Below are experts of layer 4 (counted from 0) of a mixture-of-experts language model. Rows are named router (the router's row for the expert), gate (a neuron's input weights, with its number), up (a neuron's input weights, with its number), down (a neuron's output weights, with its number) and show model dimensions 0-79. Each number is 500 + 40 x the weight over its row's rms, rounded and kept within 0 to 999. Numbers have three digits each.
Before each expert's rows: "raises" lists some tokens whose logits its average output raises strongly, later layers aside; "comes after" lists some tokens at least twice as common just before its tokens as in all text. This comes from a sample of Wikipedia text that the model never trained on. Tokens count by the router's weight.

# expert 33
raises: "===", "====", "|", "==", "The", "|---|---|"
comes after: ".", "\n", "==", "s.", " |", "==="
router:480446509511452494464456526519546466532467503506547478458552473467581507507514434467555505552443496508521520453519558430509447523479412437480442470527452444485551464440459462443498506480450509507496469499562483494485505433480522519470444491
gate0:471450499530481516461457494476571473524509497524475414530576544506478505488497515442409441500531504508529498548524506536472524434462585552461444478491563490533474502521485548484528459419550511514486533471517573450442469443521489466499535463
up0:453578484530518475538543531486522506567543505461474529539510519530431478483518532549474490494489449449445447534437535546486504546449551553544481496493470515537499493543525440489443451447473583458542489500521537592575474507463448553547524533
down0:486476515509531494459571458587525562489520439424482550508425488517510521503489569486485523518511502469481516480533497553447580515493542496511525553485506523497486452516499455474542502505510479443497441505523519573494505488491563538491499490
gate1:533477491527582470488520508481477499469505505416501575530478463545525480511577501532508512407564535492512580519534482451530487501417551509527500466436517482487508553508451483465478476550448418504479485504571527543506529578510494519450505505
up1:498490477515467510453497514502478536481565570532488491486533435433408503555504478452527509531468498497474525515522502559458545379507463495527402525469488481589518567534536515533544515459503520497494503496542482467459468553515483482453466531
down1:518539469451478495479424537496547516521531493569492491499483523450473509527538518474521477528556517541476565464414610458556497412450520501513518500528513572466448502529517462506479468581507425495525513504525509393490451502507501494494489529
gate2:581489497490464459553472499519478492555493571446481484505503426526484474526453482470501536521502520536480513506542476449520536484579469539483516475526494571561533461481522455504521479430523518543534502493461600465492461426474446484443539517
up2:515530502546499479489499437516515489452509536476543471489556514540518470522533488457523450492508485461505511502508469469475533516534445500469526523530506475531514454480458510532513517501557538482541479499525499492465453504516480453462508541
down2:461496467542465510498498418531473471511483428522487450457440514494503450446603574554487503438509500468517467507479454495504508503498519522554549490519497491468523552469443481533461504480509516489565420471591507480527521528475535496504511444
gate3:498524440512476424560476516550476528499474502453509550507471530525617523519524450480609502475489512466525552486461513479512454503454531503449593499516462480485503461517532496478492526513513480582495503458495486570529504505473426537554455579
up3:547412459414484472487514529559577470458539558471484494544526539455478546566500485525422494559450452571525594479477446509494555563491514581565502562515489477547429428447472432465550515522558550504527481530468501538477470526528458463491551483
down3:468583452540472532474473459532468530505511504505518468457525579463476533541537531463470454495550545494472512538453445484488464525505470501473508424490466563499525533462422503451532501427494534583476455555480493492536458487508516501558537439
gate4:529486452514473444586533515494600564564552491460563512496488472556469522540466555495487488484502450521552481535481501453536471521467480559490527508474525506504504478509443448504481477512523530553559562535516526468492523448486493526471525438
up4:543519561455453525492500523450512489517472454505500499534546392464528509521466497513487571531503465535584545484459516597502525505480505578438474543525472540435548436475514514515509493528548498548496542484529561528508494531511410523478485465
down4:448576418462449501535469517407511468530442534508577436461465557577509524546504546451496421523524496461514419451499539477537454505459480525533512459491459457554521528517422527450495506490543479486497495516566447440533498499571428476440468487
gate5:458446439515493427536499562462530529530550523572496492505567521520528585420427496566481457501490552439467479486454495453554537477434508493416489473432445461437446512542490500471492465479553525497538519487467502541445526477480487525427496552
up5:495588478460463470486494434420489476388512490473515469465455495539433506533569492581503462554493477507546534497530492510565495547429460484543544497426511583612468459520453530498504502523491487501476523463502439563523478561557492482544603480
down5:490527489530529516537488482489519415523450455555554513585560515463458598438585477450431508465534479552396499500523483458565514544507456472503437520491510442499520542513473490525445469480492506438554504511421521432581576479530550500453504469
gate6:526528506545502492530516551539464487478461482579516493513525462466499480555514532523409622532526452492488465491487461524467472489550464523514484472438458510496538552463495563464470500497563481533544489544465499501512517502527507515495565429
up6:528466478507514542521540480508485540472430511542531498562542477464510487508528494496509540485507443588466392494510488540459450524529426473514496502509550531559479542539480558445508487482503470532521482526460519524476499539487438460467494385
down6:485580478466480488436412506548566498509510473549564545568488487524486544519482476511522501473486485501496475534459467473521510491542423499460491440493476504517498532467517527490404552564493477487547556521464489533517474491484420529469497503
gate7:519527431427480496557564494529546523450493447541499500493454489496458511484493447473480535562447494550535459527437534464472551557544454540406426478490578514491464589473530448543500516495488536464526497505419493489540490517527430500516511485
up7:509566522469492555506506495532539529455534538572535527517416557451473552524490477503486526522456539496478486548442541480490556506515473526447483485492544467502433509551547488528440471486423495484551431493425510433572552460525481488497545503
down7:478504544527476485454531564528534482477490524514601515449513460411474517482515539462485472536487477536508448453443459532501510523530427553490490500523459456525501505458462509438543519480492482490490514518478540464485565505444455470484525442
gate8:580508417536477538454504483501537451486525469524510457595508485488453497467520533575516537487473503518472507526515481546463571508483526497533414497529490541489494523526487565491484519510571505480505449440461514554501560482493532535510434532
up8:498490484535462526553462522481441539478535486491553551560425584490533450560473457498403529518506542467508497488542430499418578543457515459461457487470552487574479499514432491491493533521526509555446471499488476540498451534463533543526441467
down8:484439512447485519581505547495501439467475554469522516519505537512520405441453601489447497482525624437478414561532516579467570547482551501499447530422513444494472478494547495561476490513525471440489550446451495541462538491490497532504416528
gate9:503483533455407489457558512596506434457465549497531472526469498456547517464522520538535542457504467486479475504561461548494564502502544524511546543479464576564535542523521535580509574501476493535513486504525516533489540534497504514508547460
up9:474498578499466536468503430529486477486471550488477503491517570498496548588547535458530512437489536462432467483529497505461444395488484551523555432484513518490590554506481482519449510510524463500481617506496442543475551601529461515525502444
down9:526532491522494497446480501465524556451555490495512502473499511471502520493476407472540441551514441520488499523506573503487469490495554430468452496519482459470499466493498487487520500523496480503569506448468503485525496474501526503575518497
gate10:517551537498525504576518522472488480489496518488474468477541464457427470539482506485539413573501510508558509559431492448566456564492453485503495497462565481454432503533480541497449511407431456504478465455577522478527553505474467494529496451
up10:569438527513472477558475519541513445514462453432553521487558508523526503471455521497529459535523477489511485541503522482580499574568469506504469494497528492418465599498544483462505466524426479523533483450508508503493553464518559518547467344
down10:451558533591419497484501504510534532518509534567511531510478458442500520474500523516506520503458465450463441484454493562523492487468523414454479520494452465516458524525475519444500529441531599589491555459445451543544524549478512462539560459
gate11:549428512440550557453460545513433533510466508536519509480470494501486527489528501570462524527508481507457486510498442513537518515545450533496499500510478462543415456592455549548437495467543476513540485520528532541494517491431452448534485468
up11:511454533519514534519466560435490481549477497549482506470394448488471500524503437484496440537456478459511504482431517508493566482544472557459519536538530457545470570508468459510512525530574563492543554454509540516499494493539485453465527467
down11:466585526508505444487482489503469473521477487517462500493524472448542484477575547470475531509439412505559470479547451512502563495524456522512441502521506478514559530512498527595529525469516547510474513470490460538539572555527529513480575526
gate12:540507485544520483470467515569471536479485450426483454448507435510510514521494535506517427537551489433562501485491494483474482523530506490467477476485519474522496454500512542479549482531519511538486582513579457535421486462462515441524486493
up12:515486510424495559476564460446536480469475449514458554511508473532491486513523508490477579491505487538467564513499518505454514461492459539456485458548449520492518501499516483484483423525491457492543433436468586507505443455530499547469456495
down12:533555470492482522473557471512496487544479521421473471534498468496519476469463540570492448519464512476510547476446435492511527471489543463489500482467536502552476530491527511494413469500509518495521403529469452532478473424490563538534518542
gate13:539508554547527444485480535513485460430476517505581520437427534537456507449512516533441492421462526433575452514515507542521517444507420437444522506499455465537560458463483454476562491548479490502479442472494534597521441528568462495468497530
up13:594565579480441516488476563494535546484512429543473517470490441497539455454577506436466522515476459538483432488536432488480417528488484486526485456540448550460551522541469494482452423449536529518543481431556459548526467506529582455549529518
down13:464540579560533538419492517483472491492526536471545433513470485512457486496542623520537493421506561491496455482530469505501486541523473465527412563540505492528470509487527499511552518501466496526513549480457453468522609525498525540513542498
gate14:467506517512482553463443457512548571473465462497534483487536566522506540556520544456462465486523436482518517560511506437537492537505545462546468612531498513580439469501499585469455467431600451488491539477446508501415532461492513475589550466
up14:553523444500513481549520468512515461467539473463484534511479452515497504493533538519558516474502556509447496428508507544495525495552417486470506459474446501478547558498472510512578551619464504504440504514550522558578508527486417507472466518
down14:510479534512465488517537470501506515479454510478449551508509484512529521448490533529481477556534515524481494533487450494537499491570444487464485540528588532452390543489569515493543483555567530417481427448538514550507377519438495480531438494
gate15:458480510519418449542551549453498540584492549453512520569529483496466501429412524507447485459452431459476461526476483533491486480484494506503493489506521495445513545549547445460544528467540541500529496595555490463551462484493437497510486529
up15:485520587500534510425567545442575462503509422533522515488545496502456503401576487441527497464464444541594490442458505426518525473531476425519574491464559510476504525432415567507508505538524487491553478521490520474540498501561516540522515568
down15:556493494497535505531542483411509472525548466569489485463441545447500507549495433500476518451522544525512547492525485551445533562512647619571479530506473538487526532536549516495455461497542510505564461494494470532538518521449478483523476518
gate16:496510483557433543507485556450507436520462557534541520541574494461486496535505570496505423544483454568448500486533473536554572454471544490544501516436482444450555540489517435506497495557517446498504568513392492475586544505501461528537490503
up16:511489501480511564491478417470480506524545431420507436465489538518482518436566575418447486531530564421523508499519417518487583547517462560605528500465528538512526497450488588474497497488535449508489488491543506487434514545503444550513531494
down16:571481527456503552565457502555520466465481586537497568450503507472457518523460470428500423502505511519511445448524433451529511523538468424460541391422499449481475515462490481576448491561523487450495545483475534497544483484501463564424462497
gate17:500509436454522477440488457457503522495504490486474539470444472501453464466500455525494488556504505509520507515511488512483476501621409469476437512478461504434456496428504489470465556509542547429511439561435537472575480506446440478519505521
up17:534577508571541436546539475488478455561472486576464492502465531463545436506447498519470513524498465458512450467496441539439526521521465495494448492501471548556515489511541469508531528477499490535525481487508523589446553512478488455472535464
down17:487504527380446561500523540491561487439555553535514528448529479506506457490553483574557406522528469515504475513462469449609469534493514491502539480494521508465466457533474504490526541622519478522543526442544514447578477465516477508458522547
gate18:532521470465499524539454471596544527537428518519525479512528520439453466537506495489534525465498538597487528520516471634492444585502512547493510536516521498511488455415513418501543517508457555524504554544529534511495513532481424534470503538
up18:511469542520508482547492503532504538575439453503521492527533478474512577499486488460540498506490463514520509516500531551468452582492488482548472544495509541497464491524493434444480464443504526523515472475430490598539574503495477491446449486
down18:518495492543484543499436436491501536558477560481524561426465556536517506527450449479504499523462526531506522540531574536476508509412475459500528537501468486552487479458513460507511551530476454469464500523519549494489503540483433562485537506
gate19:471558546471540550524529504511518515515569482483524499555524490521460556476533507498442501467480492579509520456543527509464493521505476523458515495481447452507434509486410527497470454479477464496505493518533475467540520515604434439509518501
up19:527524484515527499464538470550536482491483509478533590530507571505531481456497457541547586480522470453564541478509485522435499511495529549473575537505476474619448476531490528490561480503510590457492560527483468543497459555484431476518474567
down19:506501537525396488529534481431508520467558480563506563553490513544477586511565474449468479493508467527493577475462561459523453549472458477504502539472486488511482501458417475512467535503479545584521503486498461538422513580612496563473468479
gate20:502482479507450518505511497446497437482517534467505502486487475484542520528515457450553495475496422608490503494492536511501510485503529535497552471449461495475553516519492490467511458442397437429528529449438559559516431499505551521530525500
up20:501516553499471517492458497527535538596467472538511563485495457545449425497479486550450461555430500443423433502466522505514500536485427492479469508542536439462471503502503442505427434481468540491550473511559501481428516504494503467408549510
down20:554567514504505526529547479493523490529448489522488529508433461476541570478466509465499541506480546408549485408540459480427530464554465468442545482475495539505536519476483452534505471562487479504497497501472499498487397490500494517465471479
gate21:526475396450478492479532470480500454515469517551524499558455516489476495504449469517450464526493498522516439514435549561471452523532548463460542510539492566542513511530547460531483458434473470500506480510463641498541550483553483548471467492
up21:592429502510494538525509494535471464530458471518484515497502490486522514472497488520454502506515550397560490479469468520515524512501464434467490543500506518504507561459489484521539469532553483505446522481459551533476484467517458540485453479
down21:477482458525610513537535450554498482500546488475494516541444518515511445468507427480551516555511486538480604487502556510516471509523577463556500528404491511505481504506532497511432413473530477551462521537492582510502500524477476514519571511
gate22:519562491462470510577529522433535509489474473537530468487512437525492511495468508539516497508511508482501492554446504506528480550481515524499600506546494519550428498444514467516476495485574564466467497513554439572530549563490511523507487500
up22:483463466520442513522513525429527521481450524535557452508501419533375549533480571475495458487563523451465484525503519494442523575512520558537569560550532517522516516420559464502501535448548590429478444444582508469471489484494469503510484462
down22:483519550429486510481449503457504543479550541549539466483474546549472515551502508439478517493571497515445509524514518544524599590536497552523581501515515477535503593520454513526545511555529405495479553492543519453499518572470443521441542466
gate23:483490523491537522466489548459486573452575570454503528505482502469555410571593490473519498483491508455439502447503531518424529553494585449557521515527490575536519442447494503449512538433470487451539533494525488516504494498501493559512521486
up23:470472495543556523473431532523494564476517511438483508468494579446577464527540452467552529462497450503542500450584538511474478501452490432525447531540418561511491481468482523446560543482460476405475551549560520520460518536576551498432471522
down23:485472495531505471442490465501492502521469478498501488476466489480505511479535455500514502502488518466515491441554589523504476487495480496517450517511460441503504466492447495510513531473489489479446515515509479465511576459518475515525499489
gate24:528412449515496488525522514492493540515557496443510492546513439450589494453542503519419528476515498478450528484431517504495451586509551552491508534516553523549485440522540542464509483427521529551548514515427594493505472545491556508464552502
up24:488482494541563503478540486459470437467547507487494493453460508526502437606523463440514453501475512501495413516511467464493514552534504473533483533485475543520494470517556483456497502415551524560467500432482549539508482456452517440525531477
down24:544485511492419471493556514505475517584474492544500544468441501465482520534481497505508514481496464541451495451502436465521481434481453540394523515457473577491485504561465474510440506522490491470438443471480559472478427504484436467509455514
gate25:526520480473502457478558534520570550488533493434439521609511490510502494533475518545463521489473486490517472534535477472532509454415583557459557431473460436496485453522521432506521433391515528479506473522420446450562574497512477485533559592
up25:508517460523482451551573493494471473544455471452516465481515472486621510461477541449583477466524583501503457461485515512507493519469419451442489479427544536426465450475431480473572519493458502530540533474515471507547527544467560569472485505
down25:520489449465539549542502464447474474508513516556497527519475536483560493490522465465507505514481470515467493496443450521489559526532521495480497470479472525453480497491496571479483441546591472519511542496484518496523450503430504458427478545
gate26:526514429575413534523534532486486439516474378479473416484530428493475491494548565510536497486509460485517540525542506516518541465529503458487560442537510465510534487499520579482535566493496481505493557484435499512506552585444505511481475504
up26:444517451496515564475524501559479466452524526570461554502493516469567473470464528481538525491498517535474493510453445505444481505481469492473471508488499523532475494508474454495588515472525547500522501440506492454482479522530506447567545560
down26:515571466504515417488486547544458504581472437466501461481511415501494526497489495530555445575557469504492493567460547533538419558482569442488469461577453481503532516571554524448535576501508520513494495475472514497511535543510555490528507552
gate27:482482517498483590462511505539565496548547478506434512470590509459521481477501490497581493557464429536531500493496530545470433505423545498548491485546481488442535497488478445477476442474465477457520492449619478492513506502495625525449486502
up27:462456536463481548459450506497528482500490501463552480443534553464544491551542432476549442549487520516583520441516554488475461484437589444544445458529505469505535492449458501442526504481465464485468462487551470465473513449478511491454458532
down27:525484521481466519480498483510508508526486532492499509486499485470500519476515426503514490521453487506516520422494570500468465497516488462482436491553482508516485447469508467462521486538522481473472485495510501437506499446498496507498459530
gate28:464550522506514470546502482520531508437503549482496476460459443448535556510421505459501517572493535512526534536513504520521429471518559517466501467475533519512499465563535535512536505542455446545441539558539520490461439519474513429471541472
up28:513499559507518425574555460552488457485465579549560502503523526512467457481470446524495519515458475516509434519500478464533478485500561525467488434496514495569515395546478519517449563505512479494441524569565553470464422457463543488461475465
down28:416529451502569553512488434513548461486501506478462527505554554471496483553598461485554527488512571497487414480509520520463495485519509582486467518458511473452487519479495512521490532543480490485495493511462520482494564462446566456489512504
gate29:531558480405506504529513537490559530416467500528489489529514580511398475459492519509468451492549417582519521522539447473542528586479520512458530556477537507552532506561468508582485476472459455477537470556597521471482518516523464494529495498
up29:471487473495461495495501497515486518524496519512488557532447458543623498515478530503417518547451497479490542531467496481501449522580501492565457506521517481522413520547534401489586530555503477532526495525503503572490495505439439503520501499
down29:501551474530524535513554492559423465460535528435530529424445447488518547493540514479486509547537478486532496444575526497530430538552518491526500511516517523554444476465523468455616474565555439485479460500518455477433488497524460509475477480
gate30:558456469523537547453500493524555512498508413469520467510554449460467528493556481502548547512463496472532532505496533552508440503466524488493457492525519533499541437443533472436548446544513514493493467489491537487476545492503554471487470485
up30:502440473537535561468571552493458501532535484552407582572487494580551551411407471504412506514529441525543512559503474492530490481516531473479522581526520520496525536541492537539488490507537468469501492542454511570591426478519425519504533487
down30:475541493469526472503498517495485513464535463520520494507530530542466475507513545482513503460541537498503495585510444478520530507481512510504531489457504507510505481505505500523491510478480514514543528528495507519492499536497517479494560483
gate31:501589557539576411435511516449506519559531538482536525531442505517544525589501498417490497515542546511506566483501436461455522551494479510459454572536495496474528456455519534471518498603534489453468472447553491490468428423571489476509459596
up31:552557435494471455557523481514523547509625523534496539527519490519543455481486532491531533507546562545400522466501507531445480519491497516519596444496402522476484410528551472455588469418528544512509450537477501466579469484461433546466478581
down31:456382504516499521510549467519505458472521443544465495559444476520505495468507487527481478529527474468533506512570509551459571455482489432552530533466497537497493530506526474471526493415419469451562409499443451449404496446469533550485543474
gate32:511514555530419525510490598508525492533467500450447545451529479492441491444518467514524482454555464591535486479503525561522479454461460468464444511482531497462474443488501498512534482599553514480522494493554446500502460442520487522481472506
up32:518503549525448475538476484496547534448454433454564556504504416476538577484496466501477475549475455555530543499500521525490440569576395475463400493498543472544471467492493462545529519564501537590505547498496484550503474456454500488566538482
down32:472564475443540522493513507469455421450510463539522502455445528505472566516552493484445523574561456463484522446527508492489489503465539433538532417512511456539473530514390592477471564511529512531496508539560518501489509583487489506538531464
gate33:516518387460492444476474492466509521488529542395493492464541525525511497519483502564466581498541506488501539487538584507546517460432528542540541544500458502441478488515510508470497471449461566432507483504434489486581484516446488549514517505
up33:445504528459522450489488515473548558429589521509570424509481519528516527522461458460514480554467542435492451510538508480471510483480538520413533588488482475559477455449447540497563516499544444531497577518502564477463483533485460466512547473
down33:512520451452461495518469519498484514506490584488507555479512514523565500475458467473512447566470488566505462487412508534456509513530481467500498485477510470447507541468574566424471483524595516449419531519413487477503447490460489566507408554
gate34:490483489579446453468505588522538511549557524476505465467506559442508525586500497524499450436538535556472535505523514454484457496469581535514564454511436460433536417532494544460547467509461522486536523444472496438538465495506463528410555477
up34:505532547479453447492517535502403510469505586475517491528495601453457604541522551565513446498476524538506552490450534471456539476470488514513514501465486496485466532498453449524539539495494456591522485451483465490482441511491498508576497488
down34:477463491449509450536542525481482508488511475548455533577482509518492445482477550522516524466523542547505500578490444521563563528531487529497546519479508539492511499513539506523480444487494511516542492576479518539516516509520479487481541516
gate35:504533538505535517549465479447530485454492473438536503480478556543523447527582443528500504523511482477472555440531504473540497457486524514578472480478511493539549480501520508495567542476490567530455547453460521582534515542432490553518589454
up35:535598567480458506480520538572481488541508438488479571528483586541567523523489514445610487520543456471520485543487491434434460468521459519515528454484498544440506454510469584480511469497479476551459529445514486496514455551497478522437478454
down35:525444470541474497553458439488451488518447469498536533545532474513449448518456466567513488526511468413532529485530514547562603527452502446542466527485492505476460524505518516538498467465506419464510417477465504503526570414544522450534505467
gate36:485452452474501509516493458526453552615512535562529511506532488475457475427521528449473458495497486553473511502494478504502510450517471513431442496529469446475523503519542505474571528505527522509529477530392485450531493563523460482486445524
up36:478549439538508459490544503410443474488525494490487548485447503495487513601481518546513540524509470522475479532462531474548467512466494532458552554512469524487425500515459458496481503510538506522537472453393446506508504523519454519519501444
down36:546535518508481463488529451543520496467453444464524476491492507518522530464559569548507428534399482521554516536471543554545482538524499495535483488513458493445513468495501472532543493514510488559528423433482532428545567412505515500540464442
gate37:569482536527460482462453481520511509497441491578513558462489467548590529424470453540499465494497491449500535520508466529454447435532465478517485497515497448434521530464482497522427528547471547439536419430521447580526438488568547530482473422
up37:521570518414523533434549458486535432488525428447474480562517520474455480555485482568443493466515442487417569547467553569569531438514588492549458555522485529567547549481512529438566483488502533433508486525601579527520519467501543536486560546
down37:543575527474442532497515502489484445477510511540459488508530567406528468497464522525549530525497584493482500550458420450474445459554498571531482428484531549438488481478546506527479456459509541477547466534428413509501462477511588468465510474
gate38:546500446544480511484502469498478467455557510489445486480536482476573505454490514464459498531576519469477487531455440499480533530474473531524540476541496459524459564534486586559471496515498505530556572537399548503541459514551501530543484362
up38:500504462485514537493509542466534512573469521444523490497577529534600540477470508479464467543523469518523509455542471494566472416534520477393482508448436503495553470523538454464563543501589567507511544545547517501507557545512440434526483522
down38:534502461457466488546526504499451522476523483467448481577531505521555511477443516510467438564507513534490484466483491560460471568507471506481519539521452486485481521519533527516526489545526417510503470506481526442509496573495537497529477490
gate39:555523471544456470475476471426459509527567395498540477492505509538516570388523510556441529527488492566527517531456557462581452541543464480466510444531497449450429554431453529461539566461486470488500486524509463526530518523502480466516477509
up39:513447487436489569523515568588562539492507506467502437576493614466422478536478449562513444438444525421415561556437516522488523522483544485558530470471487522509486480514582470464603502433531545460539518552505475518539511471434500500536472503
down39:594517465447505497511507491536480518479502495527435485544457526498503437468482434520478495479546487521496564502469442444457505490486553517529487409506487457469513527594487550465494539469506509526542447469457483518507446519496516427514448494
gate40:425508528537533521509434489510528549510469543522539528479472457509468587538465478485399478532534499491488491528497499536541537620467490542510485580479457513561460479433545502506486530522516473508442459503538544570550542478471521501531518440
up40:518583478433528475504548428462405463508589480488461507491478612485429450469468472551509498497539494441440490544527436513481516431491497467498486524488553485528562445524513562566513453477471501558504562486464472488476430543522449438519498491
down40:550480506491475473605517539519494471488538475442456548499593503410602472432478499551453480529418507538538474502528480526486425430519547505556405525499462504506535467494560428464558464478504504534493474448510461527535460530470539438533481438
gate41:516514467505529452500533498552463550533527501555488468568558497469567560538477514456531489525445411430482545485427506484475573398519494512456490527483548474477487513523449432519522511422574488547578456535453551566509500507495487448482493464
up41:482482564528582500505472521500529486474458510475542615490493496529457473446467477501484525536486508524486501585534468564518501565508519519589498430451504528498469488528505500498408449513561564587443479521486449556501442493558460510511458417
down41:483559522548511486522476516535542539495523495523478508509457467519458427544492516466514545484524481522492500479501499499486507423438483514432483529408487536462485564549527464416596571487482518488458522476514494480409514481455489482569496473
gate42:479537526504482450525456506523551450546550534452504572528445543449455563533510467511499479524478491471449493498516497496473533528488508502528575525544495401467461561504459583540474514466525555491522549484578498532513461492489521547479579520
up42:479427434526404461465515489514541521433520539504475485522457552482465504516489511554519460441438479513474502496445497565538511468474550531494546406482551440540444500543490522536443504522511532508523472516534455526495548497510452540507523507
down42:470536478525532532476465512491455492497482521484509496468472471537563434498551543506493549484540547436601534551488417554558514534574490530501460468424474513541522534526457504527468480461457503569474479527537488461483511481557492443485577484
gate43:570527507509516512518445493537511490469525432478541543492487476576489533504566496452443478529556516478440528624495466529496558464535517514535518441432471520484524480577509505489476505563488475491528559526479489418435467541498478468443499491
up43:390493468545477484474522525459478472518472574447573520535463531488467541575450477523426489512506477448490511522484486497507446515518480516452576431493543529537482473496587480514549478546490456482453502517511562458517451470457495530479444491
down43:546515521587529516445503536465461496524501582481555508522493479526473519504416460522380428505375492420457485514453448477430482476539456552476482477564487430518500465486508528445523520488456491473475475490537478528527463510489501485479388556
gate44:528544556528474549505479498486528515458474539477506568449504531502625500496507477440527530439487502576547435531488450471508502505547506566504460456551511510428502555531493580503478488569579523497428508501512486519541447515512540549529463446
up44:477502452445447516531502443466503547496534477449448480560506520524480586471466471593489491554528518423508527449489521600471482512501563494575436534502516534477548553526508517473525500511522433574534555486556524572544438550549487419445528556
down44:552419486472468527556496500546483535476453511507452538432471500485559535482502508455536534521526512476523519560437571445496466517540453564558532498502504469482533523502471485560492478509557463445481499507533477539498472433524540534497455471
gate45:582532539529493480571571482475508496472528526550549505472502508474481496579534546464549478535523542478499484502405397457464484484524428461537466506431562480499533487530612510509577510506516537541468540495491475533487391536513446456507575485
up45:545482602537458489518525470505477411569511500531539444463506569500483525551495476439520531486474502488463494478492501531455490563493472473480468508480522511556437473482533416546478523486466517464535487504508466467471432525554406511452501481
down45:467483490478477480493543515512485476446498624451531518479425493421467462627515494528487549475470523510528470472499516460497510573569496540504462485610506477496444487475545510409570562515471496559546535553459461505558452476546497470466520440
gate46:478548553548555456517457524502441471449496529499532503439441487542441546489538513483483529504566511437494507526510512465522448532558437491478525500522482519518448545525497504478432481570516512524455485481531502444415497486495510475507489576
up46:446487534471543581465536520523433462500473456553472447493479490541464516412524502526493465546568517520513546507546498503426452469503464487525441535518536544492548494511525545539443536485473497446501473460530502520484512455525509512536446521
down46:486536484465563519580491470520410481480494513530503537458539521498526379522479503551464409531491542532487479507466459486403554478494529511462488503432536511429431590432556567509527478499502474502421500470458565536476489518405577496548525533
gate47:544488519490533614518450527489531471521462479514471461517484515449459473483480495502490477471504528500491465451430502480517444458447537546462552514499481503405568561566508529530440500511550525519591575495516568457497489521511412463529490535
up47:478463453456506520523452456452512536483542468490506501501538519456489456504550521550491533486532545464480531474535484512476535443461505488509514488547435516514425568453479555495511558504549481496477472464504449500493473549482537425547545448
down47:534494537527455563453560470494481532461527481514536479512537501565535585478463469512516511450424530442437550525518543477436490509480540533463464448467493491544500547513508465480499490519514503472518484503450515496513476525479551483514444494
gate48:494568448531533524495489521470521503482538480477540471483493529473506545464454471504448474423505508472530509480461529514521524550540462527509552560466465517543569454479508434463537528475518470538510538468597462560571487560467448462520449546
up48:483545511567532519537466522486437508479419538572530478482504383517504488558516501503511580488483518540449601545542523519477481515573462520576484485523552493513557560423559522443471552559507535461486499469534509451491511458526456534502488485
down48:512539549432506489475425516477469516498543598530504520487406497501525473560484537465462493462511527491437485500503591496592512574548453499517530449563502519465498557486469498499541557507493517521465489551392526493511462479503423566517521450
gate49:495515535545506478577558539470545501434502517538495487547474527475522513488545494489463490585509492435495515459517464495462503485550465527452533513428551485465477524513571484509545487561459487456520551467514522501461524468501534481493533514
up49:532489502513526534507544534480467473554554501516522584484475492481470585410532514543457527533483499446523584461515474450576511424477434517470483509462496579504573513482558445532528514562514492523490523470496437506500477506502535512462461481
down49:501496550478499418488492543496538532481508497546527507469519533487458461562489481532484437467428521491493516570502522559496522505506513534514514570443509482561507464460454565521471495500466490482489546464542467475481639503529490516532540474
gate50:537484524492511480543465506567534498495465515549516434469523490461520489479536536540450550569462514521510556532518524517519453460465576530557514470537530481508479489528482530566438531563443526400503518544571497543527575544544572510480539454
up50:458543451467528504415498431474480561421488426481461528540515467526554558538496539536545525458483533443616548523520431554536511512542487466526402496507448550427530542504429543439540435529494527590495540531392534493427466495457427467497456503
down50:546432531451458442512558558468506462525541570517485445493502506493553505486473543421508497497473506548494485523515515515530432572550545486453507485484537546525463488530561531502527530436503475437387490497500526515538444511608497571486475489
gate51:534499534474504467477523542595465537424505533508487474533502562525487516476456509543479464539460487494518485454448469473505540564471596528511483506478578531518552514508475449524511530470510548474514507600425507506427548513555527576507518467
up51:402464492463523537466452419527489422530487523503509503473571544507451425488502516577509464481480408541492437487520521503492495441381581497628439459475463568536508517456450524523429444459503483486512586517517534474526545554467508528467496441
down51:514503493516471481463537484480538554488518497503501513489500434528506548524466455492463494545488432505500514496495615460503472485519465457546470513582497485527541494474456460481512492518491525523492476487527480527533517481504450513576458510
gate52:479537500477500456473523457452469501454505438548533466524567553543557522520499512459574470471584497473477460478500527437474510431498541455547558510492522518471571519465494485492469542463493434490494508468482491490512419514540468494594450498
up52:487497475481461469497528488495478479496511558519534536481497453462465476552533489526466487477552514493466522468423536551492549468532550504403523457464432445514515467509506418481519508529520522521455520513548512481518469497493478576544438510
down52:493554501527485479507507543523525591457527488429588505499490439558517520571454478520470457492443427483516546427499524499482499460487537492426453541511471524505488565505581449478493406484544478537551519492481473445498505418517518514499486514
gate53:471519523554493467444503492595551451527430553487501525488445487516503545445513522484503520520565548529524398503488472433484532447463446461490505542500476571486506536456502448517489469518434458477463408490516480487560495472530454560514458545
up53:506489484447498539499509564463524507458503524553473509448516473559475540459494464413436455473467450450515530546511496479485514546486425486431546608501451471462479500520547540501474524478486546424526452528512523453537482515433437524546526476
down53:509567480501494549514503490507501475567464515520528512511503492481476480508479479500407456466474513480508503405469456432461585487499520495431544454478550497482521546487456481502472445501519501520472421525467520502528427516458543503490465495
gate54:514500523483558504496502525507543448448505530488526503456457552469470438470529492563417486523501470534554500517574535444466475572536470564542468510526550557502456451551447535518487519468489558461512421516583469526484558529461517510488576455
up54:473472393584511532461499489423524585510533440473502480521485523482469495530510518470529472475495512467411443497494480534522480396480491509540523507478468524458530537501496506492493518570416432514483550489443542475581522490524534507514453452
down54:426488558520528537455469467468506480404485475504451525478477543520483422456491456483450510447446447504441498515509481468495464473468452471530508510458508525482486552440436557463469457565473514498489461448468561487557469496473595515529504503
gate55:463596473510546483460574478526522515407461578590500541493553494460471432530467532507544468442544504532478465483532540470561495494472572462519499522471549541472521519471459477556493438508505506551487540480459492463509516561581531534479465523
up55:523428420523439548484444556436532499561544494482513500499467489528503515516506485494432504530461501485585565533511478525486547520479475513471479451495535532485508476536514545513529521509541522479460494495443459488474507470487534461471520556
down55:457443491501521547516507551525447502512511451513496469452513529543495501553472635559491442452503525513526527530511439518464534530486428492489507471503493543508506532521472496422499481444473511498506503491445471514507546497502539457496567504